{
  "n_experts": 40,
  "d_expert": 144,
  "normalize_top_k": true,
  "routed_scale": 1.5,
  "init_std_router": 0.0107,
  "vocab_size": 32768,
  "grad_clip": 0.5,
  "seq_len": 1024,
  "train_tokens": 483200000,
  "steps": 3305,
  "dataset": "wikipedia_en"
}
Below are experts of layer 3 (counted from 0) of a mixture-of-experts language model. Rows are named router (the router's row for the expert), down (a neuron's output weights, with its number) and show model dimensions 224-335. Each number is 128 + 32 x the weight over its row's rms, rounded and kept within 0 to 255. Numbers have three digits each.
Before each expert's rows: "comes before" lists some tokens at least twice as common just after its tokens as in all text. This comes from a sample of Wikipedia text that the model never trained on. Tokens count by the router's weight.

# expert 3
comes before: "2", "1", "0", "3", "6", "4"
router:160143090106123183170040150167076182149123124087094132129128112186107142157105133100095082102102145132148143116131146024089119104122151133175159150131097104163103181207097127071114132128127146179114180087122192146098158142159155162103093170138100103156124176136207106112123089142154141126173065120101089167080110143164133101178083160168
down0:094146090088176129127139065168133087105138161131163077131117036170157103143163125155149115107094133082092074153044111120109121099142104133147159090151166158152128115141140137075142077136141152137137126157171113181140099095096149087111182119093165108215111189179135112105123124108074141074069118135108204108110090091149127112128061110146
down1:128165110145062172137133121099149164160126143122137143134115138105123183130128087144161123113126137140111136134141151172102105122111150147199174139157066074168084102149136129176094087075087200126140068134134146122126107098111139063087193020055159097137119113087141131169190145105133084144122166134150108143131147180152216144194134172133
down2:085128154131163091191135161096164086148153127114062150150141121128117188162115131149161206144089108128153093144126115114189109092124149127165120111138131152125094200190146118130120125070155143138143113134156087170190124151120091143126096100145070087138154142120179125139076102079192173143190173085096152171092093089108175126131133114106
down3:123179128112116130143155146136188128117146163143171132158141114145173088049125086135191151174169105168121115181111092133090121150131093128134181149198154099109181161155175124127148057115157082148062099116162111163169112055149125066169106143148119169060160109142177091124144066075067164132088153138158098107153106089132127167101158115157
down4:195074127078097136162124087061173159092137082134135219159168121129097130127161129154163150118141121165102182114095145135142149123106097074107110164144127139100148123117113174086160137116125134204120145169135123172106157122127061141072139188164149128147094103153137100122179154185129115109083128103101118131116180042086135138136093098100

# expert 11
comes before: ".", " | ", ", ", " |", "–", ","
router:171176142155139192113126120198117160136113099122143159166106139160057118119146134167095119136101087072110154160107120059096138121086153095141126121145138137131099179211080137123127120121126103144158064114177093199138173137163134113090079095088107143175152122093137123106066143118153098164140143125124073132130069131140137179197128132142
down0:087150110161062189115093127139099120170152225136134074178186105103107119150117142126157067153098052107093116109106163145178196173123188169077100126130127119154154150099126111115171108123130092189106142135106096096157122162180164202210153070102166143140099150129104126143110169097170172196127089082141108090104098136151126147106124116068
down1:140133113169135093092136112083164155119134079205121133110164138164125209133106168093056177116143138146129131113146111185159093091091157086140087154105135127158132168144164105127138159102139087127166113087127116124070145143136086070156143073158175162110168125132150143165201126146101119054172132168105123108109087102105139141148087103099
down2:141129110057155124091062136183176111149180193123141136107117119060056106114116179152095093154139161078135114111110060149166120105163043105176177146110100149115111133146150121146084074108123201127097162172073111159121149117127107101104118123144122133110057146089122132161118139156147162120131136033111124129025137098137120140126085138084
down3:111128149099092157130179083239146101115133178158089142165091102125144122181143184089097147211168163124123129130110107171146148128115126166128106109108107181123114148132127144165105184127127147213124105147161141175128152157139134188105149110155156113158144124131163125138091173137136128155140158162042198084114156060139163127129136135121
down4:082109140162151097143120183163126139103178114099092154053110155132096160118108069120117164178108168130117051079122085076130118125111154138107126079141143102147121115111087165088142107128107107124099066159111113135072170120108164102138138078145110104157128132105152086107095175072114127098142089088108146107123146118149128104113157112132

# expert 30
comes before: "\n\n", " The", " He", " In ", " This", " It"
router:204133171176096126177114123118136160167084141093168113150149125185114119141143169132113107129151117093216163071152133147098169151111090083153094123135102116146103168104076119112156193075079182077160143130132130106053133156099118101080118123137137107138148113095106103134148148190159118066113139084144074121063068170190119150094132140131
down0:142177126115150136113096163193157167120147138152193112199119093150114131083134207173108090159118199139154182179155211082112187176118164116088184157148129170080135117157134099106147103107109140107127093130108150155163097117083129133084119076130113145159162126130144079045149147136062105062168076167119144166081160134177141143108167127204
down1:087119191175106095076105153058104137130117129086147098126160175116087187119163171110141143144160169117092128112084080189122105158135145121096173152087043140128128128115120120127174123062063170131067108111178156100138149100179157098095107184155143122164192106179147128067075150139132170123080125152143127121146101127116187140175186145164
down2:162148127081096198168150080082172111195180146063144109036135102110199123143134115151093162089139187079112156141129201126098129117145162073102140145106167070125134136090133090133156168076153093116135146125088141076094123193125115039156077092176129060101118166084102127095121140109146109152069135144120120141131153114139131141147142189141
down3:200095146146168142147139141133120139075172110086118130107118094148138091108141079118120137154155151088123127138148110122132134152153157143171133152151095069113139156154117103101166152157151169130068137158122075087180133110078049148110130118088150131143146106128169111147130142207163130163158057101135156169126077106153161155120125178178
down4:144095100155122138165160130106167100130173160146125101122100107148161098156139130123127176180143131185134119090114094117112136161080131181081209106086137119129114177121121128099147082155143170123152108124094100145128096145173114143143147184124134143164165116059133051120156111136122161086169101118110113160139130074097079197103125102095

# expert 35
comes before: " | ", "0", "–", ".", "1", "3"
router:131100173088160140098096116162116156148112100148108083170118110182070145147101166126055091094110139174104146079154110129103189058112155100197161111126094096150108143177099110100135077134062135115190108125102117111151185147149154127114089089172120125126076085140089082124104112097156113124103086134109100140154140153111131128125155110135
down0:117100182122094115153120064123128172159111128130145076176111167186123154164108120143134131101135175085159111142138126086164128177158118109136129150116138107143100113091133118121149139106154132071121145162150148117161171164188089094098151173104128142096129150205197129139121120176181150150136136079188100075069140111102131106205040133129
down1:173119085107156071121137142162145135132173140092148098149140135155161153111144194155143110100148163084078120104122152112164056073098155124127147117086204074124107172124114115171129137143170136101155134148139128139117156139133137130075094073138098091064106080180121207117107170115110184102121127168036203132094157068059171109160088164116
down2:166151167093106072125135119031136158118127068133086118146111131137166190123167189119145092119126170083151094091178134179170134126153082127094085125125172154101147178102127134089166067117090110153162175095093120083196158137123126127109081105167133168091085084134115158080078145121122146113158126167179152120148119139176113115129163190204
down3:085129120156082078098085082159161100110159144116084207068123128166208164133068123130122141174089160146141174173088140165105104151121124151090065102164092146165089139076099121130115182052147147128141177172136162104073088119164178115117106099095120118171135137067114202128112158165210150123189135103115158166104109131184118109137104107121
down4:184193133216170178109060094134127111141093092056108140084141119066119108080119101138186204115146121158110107133149123107078156110160132166156132094115112136120086137152103074140089171184166134168155088134150165140130117197105121153174125097172145098136114112105156128150102118101159104130218134137084097159107099079104112140160121155149

# expert 8
comes before: "\n", "3", " n/", "6", " ·", "10"
router:154178159102157147116119100113101173201120148124140090141131148154121103168083130097117134110147180132134167131096160146156106107072077100175135141113096159177153124148133102143165134076120134105142168117153122137120144146137190122089101144162145112154118134124167096227125101178176133122091103101137072121092113169160092142126126123158
down0:105144124154130147173132173118133105157100159092177145111146116153151131143122177128162096143131140177095131140172117132157126186169122128057109121124151144177095104112075124106143139105113110135141099092138118097111119104140166142146159143093108096141064190156108158137075120139102112128072177182131113104113093146118103161139129109062
down1:133152107096104153152133168165141105173116149202125106132109172119109114102109117139118121128101064086122099132134172103120096122152095158123131179115153150106123127095140162091125134173108197113076183122151159113086072096148097152091152134169085153148120097151148122130218137103113152153096070161149101160144142150130121101072109119177
down2:162121075134152146177174074149179126116108136116135169092150064152127146157111162066088134149145077114164075127141169119179115121158139099114185108052151142171139143023144081239156213128101085163178075137133095117130148106116101061158140108127077149115137149114146149097213146081147101129153154159125070153149146087097086163171092174141
down3:183174125138092093121112147120157132125158117136150047123131121178105112134155173120144108063138177112081108138111134117112094139098122125108124145125157079103131124071100107111087133160119117083123136140160137083120086114077187123146127206075167100090073100118140154169170084167110098117172097095116119191110134076119079132083172115134
down4:096102135155130135102104131110120135160097109141144157110122168136146080105175097080148055092118113117127135113126120192155140171218151110103124160119165091137169146138222094077096073150161093155137117113135105095125065099146094158170127112126122171123100123096131149070142115076147126099142078190147080113143142115145138138056100161141

# expert 24
comes before: "–", ")", ".", " |", ").", "),"
router:121142100183118200107087105188124158155064086112094102173128131161101126122100114108147121096100129067120144124098104125128165102072141086163111192142115123110159104124128116119142064104128121121139130125138151129120152171105132170115133128169126127137180162127155093149172111113184135196184117127088119094093126121111126179175110134132
down0:126154120092181163154141140113117097129108072126162144139118147093087148097089135139215155101168102093102077135142064100170141116166118132139121110093114141141137105086130139101115161147094142080108188155149088137129117201117060120145123047097088119144190135108098151066140108103128123138142160182085154134107192139158116136155145141102
down1:139047127157143131102142083120137146108083181074191142126185138154154132126156157132104188095159091089108072112123116062124114162089116124154128097159165115105066171106133103121108180116134091102119144105190212116139151129133162150150150101121126129119149132069099100147095157110145127142175150132114124152111104097140158143129136112124
down2:112125138114146138105111169187170144153152146153136157188092134155107108153098161091210100139166101176065097153103148132158136194111130126127132026178120109156137078083173160229168130125142111138124136175127176124117132131113162135114189111078154103149117138165149124164119128083066115195127127152077156094153089084099144137180116150115
down3:124102139129144156120172095137036148120144118193158110110131076161126126092145212184099091155070114139112086092127113118143115103095161071153148140164100108135166115145149191129126146103118140113122149148100129083100122131093161183140124189129092150194072105126148136121100096109133134104114124149087151081058114136153129131140105144143
down4:152103148084110210127111127176133084082093175127127097179128100134112115156125151070127111204103178177144134064143135094161160170143170162067112177125129144111085125085180177151107149163147138141160166108146117144105154139141169177149138092134114139105155076158095093144119110172153168109089160155167163137140180136101071136185155108133

# expert 1
comes before: "| ", "|", "-", "The", "- ", "\n"
router:113164155148064188151133143152125151228125114061136178172115121135070083149149185127089104075069104114101130101119100127122166071114102114184100142128114141155108140153103134145143146103126133132142127072135143124174113129130159132119055186149099094178155114110150132123092127171221121158115080120120096181112076132159131129182137083186
down0:208170164130149088132125139125126157146112172151122081130118133098180173091157071089118159135110132103223098120103139079113158158117152138170079125136166129113131109151122172162095061182129190130160147152144116122149133164163129175130141136112088125150132156101129099145103119104114140146135127192134093066149094099122160196142126128121
down1:117097100128118107157169139059128094166100092159157137134101090179104197170107089094146136127096104106153152087091140094073052135139124153145124057147172155098133088176091156103124114102108128128145100084101124118128173108115107065206149147077137068128085168127143129098143165153098100160088111101101135148197125078127110144163133167132
down2:113083145115176089080112131138095133117112105074165090114121134098105079145128102160090128145133168129197094128161127122122061169141122157076148145165127084154133187128164120158127170144179128115089136135159142176083170100157161110132150222144166162041185119088040126064152124143147083143099116172108062101155092105168121134180132146144
down3:071109076127116133139124113140110125088124149127184102074064208113092166118108087140099131171106163119082055113181145172146149148160182094116163121187098125140137165090101129152130117154141075114160190145110091149091105184168120125108124138143167120123083167155133176102085173080140160080130140166164071137116196125134103113201134098119
down4:124164092104159117126163145162118151125119130235097040160120187142091118134134105136197164089146038193086096161117098160132111140172139071153115124129093156141125128112152124121139138163118137132100131103113131145114109065152091135157142129159145134124127122119139121121170102142117108122139161239113083133131147136122164167089115148128

# expert 32
comes before: "\n", "′", "1", "2", ": ", ":"
router:193128157110120137124150198145093153156133099123097153132127102170114106081137098184099120065151074091163171138174124110111177116150158124172127170130102157167123139115139104098146130095090145107164172109121091119133138133167189164068149162120144138123127112099170075193156045132146116083125101176185099136175100168112106130160103160138
down0:112136165155105150161140135096151108101094111128177109112129150156146189140108163141101081097117103126146152097106120150109066151119161132109139136188157131104113151175168145171122179191127162087150081118072134136119074094154069095143117193129154090137107125088150119141122084162112150119132087148080123176136062118148143147049216153113
down1:129162127139108160139116170132135163125111105084064124188136154131125150155125148157126099191142123147167112115094116147169097121146127159085116093086078134170162137094122131130135110120179155151120110130113162112127120113181104083120065116111126122152094146082114132118114111185128174104128197144153126132131152175130122187060128047170
down2:160146144146129098140100071128108066055118158160080110160141111084140078121144161167105098117063070127138134093115149120118131103126107129151029133095134195147082145116105079134095128145158166118092123077144073127101110206099091122133106150106075107149126130176147102138169183102093103120127111073147177157135153124095145145101160093143
down3:138137050083121124094138118133064129134176128086151106166162145121099178071134164186098124151139131107085156105080208106074157122109059141132104143134107111154137092162136100106137108107110088122090171133128124169155173136111150135165193183090099155147091120162158099121179126167111120087116090158131195172085123141108128126148152188116
down4:060103094079141117094115139146088068184168094096147106116163154129096122110085087136098182081202111168111108087077134147180030131138111109086108137157171132064059120102145136160115125101112157071036091196114107145090168159118145109134141104129060125122155129180173151118091133116145159121132122153159138074156147190127122155147167113101

# expert 39
comes before: "\n", " | ", "–", " |", ".", ","
router:167125151120160107110111100170145184108122113139110147196123121135046093179105156091129126091090123158125087124127106109103120116116087114166130198165076158161150155138109085102104110131136115171130133140155132162129158128116124145114090153164142072126147123099147041125110141163183142166163131099156114174110091144130122164161143168153
down0:079115138185145134150175121141114146128125117214115155108138161119093145174144152146233126084121115143054121091161077125185128091084141133117112080124137161128163137178138105075092156150118131081196155124161123160097163109153102124108166128094134067105211144146126089131106120099143121137097108185098190166166157098106137118162156131071
down1:096112127132116126106131178140156102133166075075210144114139158094088110108114144104109163143044111092111050124102167159133106114153162142142206150122055134114116197162145150134107075114102115098153082095102085084081126088148113133112162111136157108161150177125148120078133155103104113093106166112106129078117010127183186140175209108147
down2:146145093119064148110135132172164166115112108142077199199122157137115139178059110155101104096164160089117079113123100169134214165132144127132109127176123044095107155121192124159109106096134139161097223136125138120162107081148144080172103195120172111179102117165128126137113096132145133176136137107146121099140181150115133176136133106116
down3:155085133163211153145167140098151102148130104186120122169084150141131148112077126162109130072074146102113121124158161146099140098154160121101134100085110110146134103120057132162117137067192154140061117118143119114144206122131037186123140080171122117148151133119125058141115091108143087113131160108115138108108177103054153131142131119121
down4:124110084121140166115072151133104082144150068179136121092127091146100167097120121108097124201098137130117165111092119131164095101089179106116129160044183125157166146114116136119137180109064096160094089132150122134088093086113184163139150093148110078133106117140093100116139104140074126146192132120127119101137132141112098097104059111185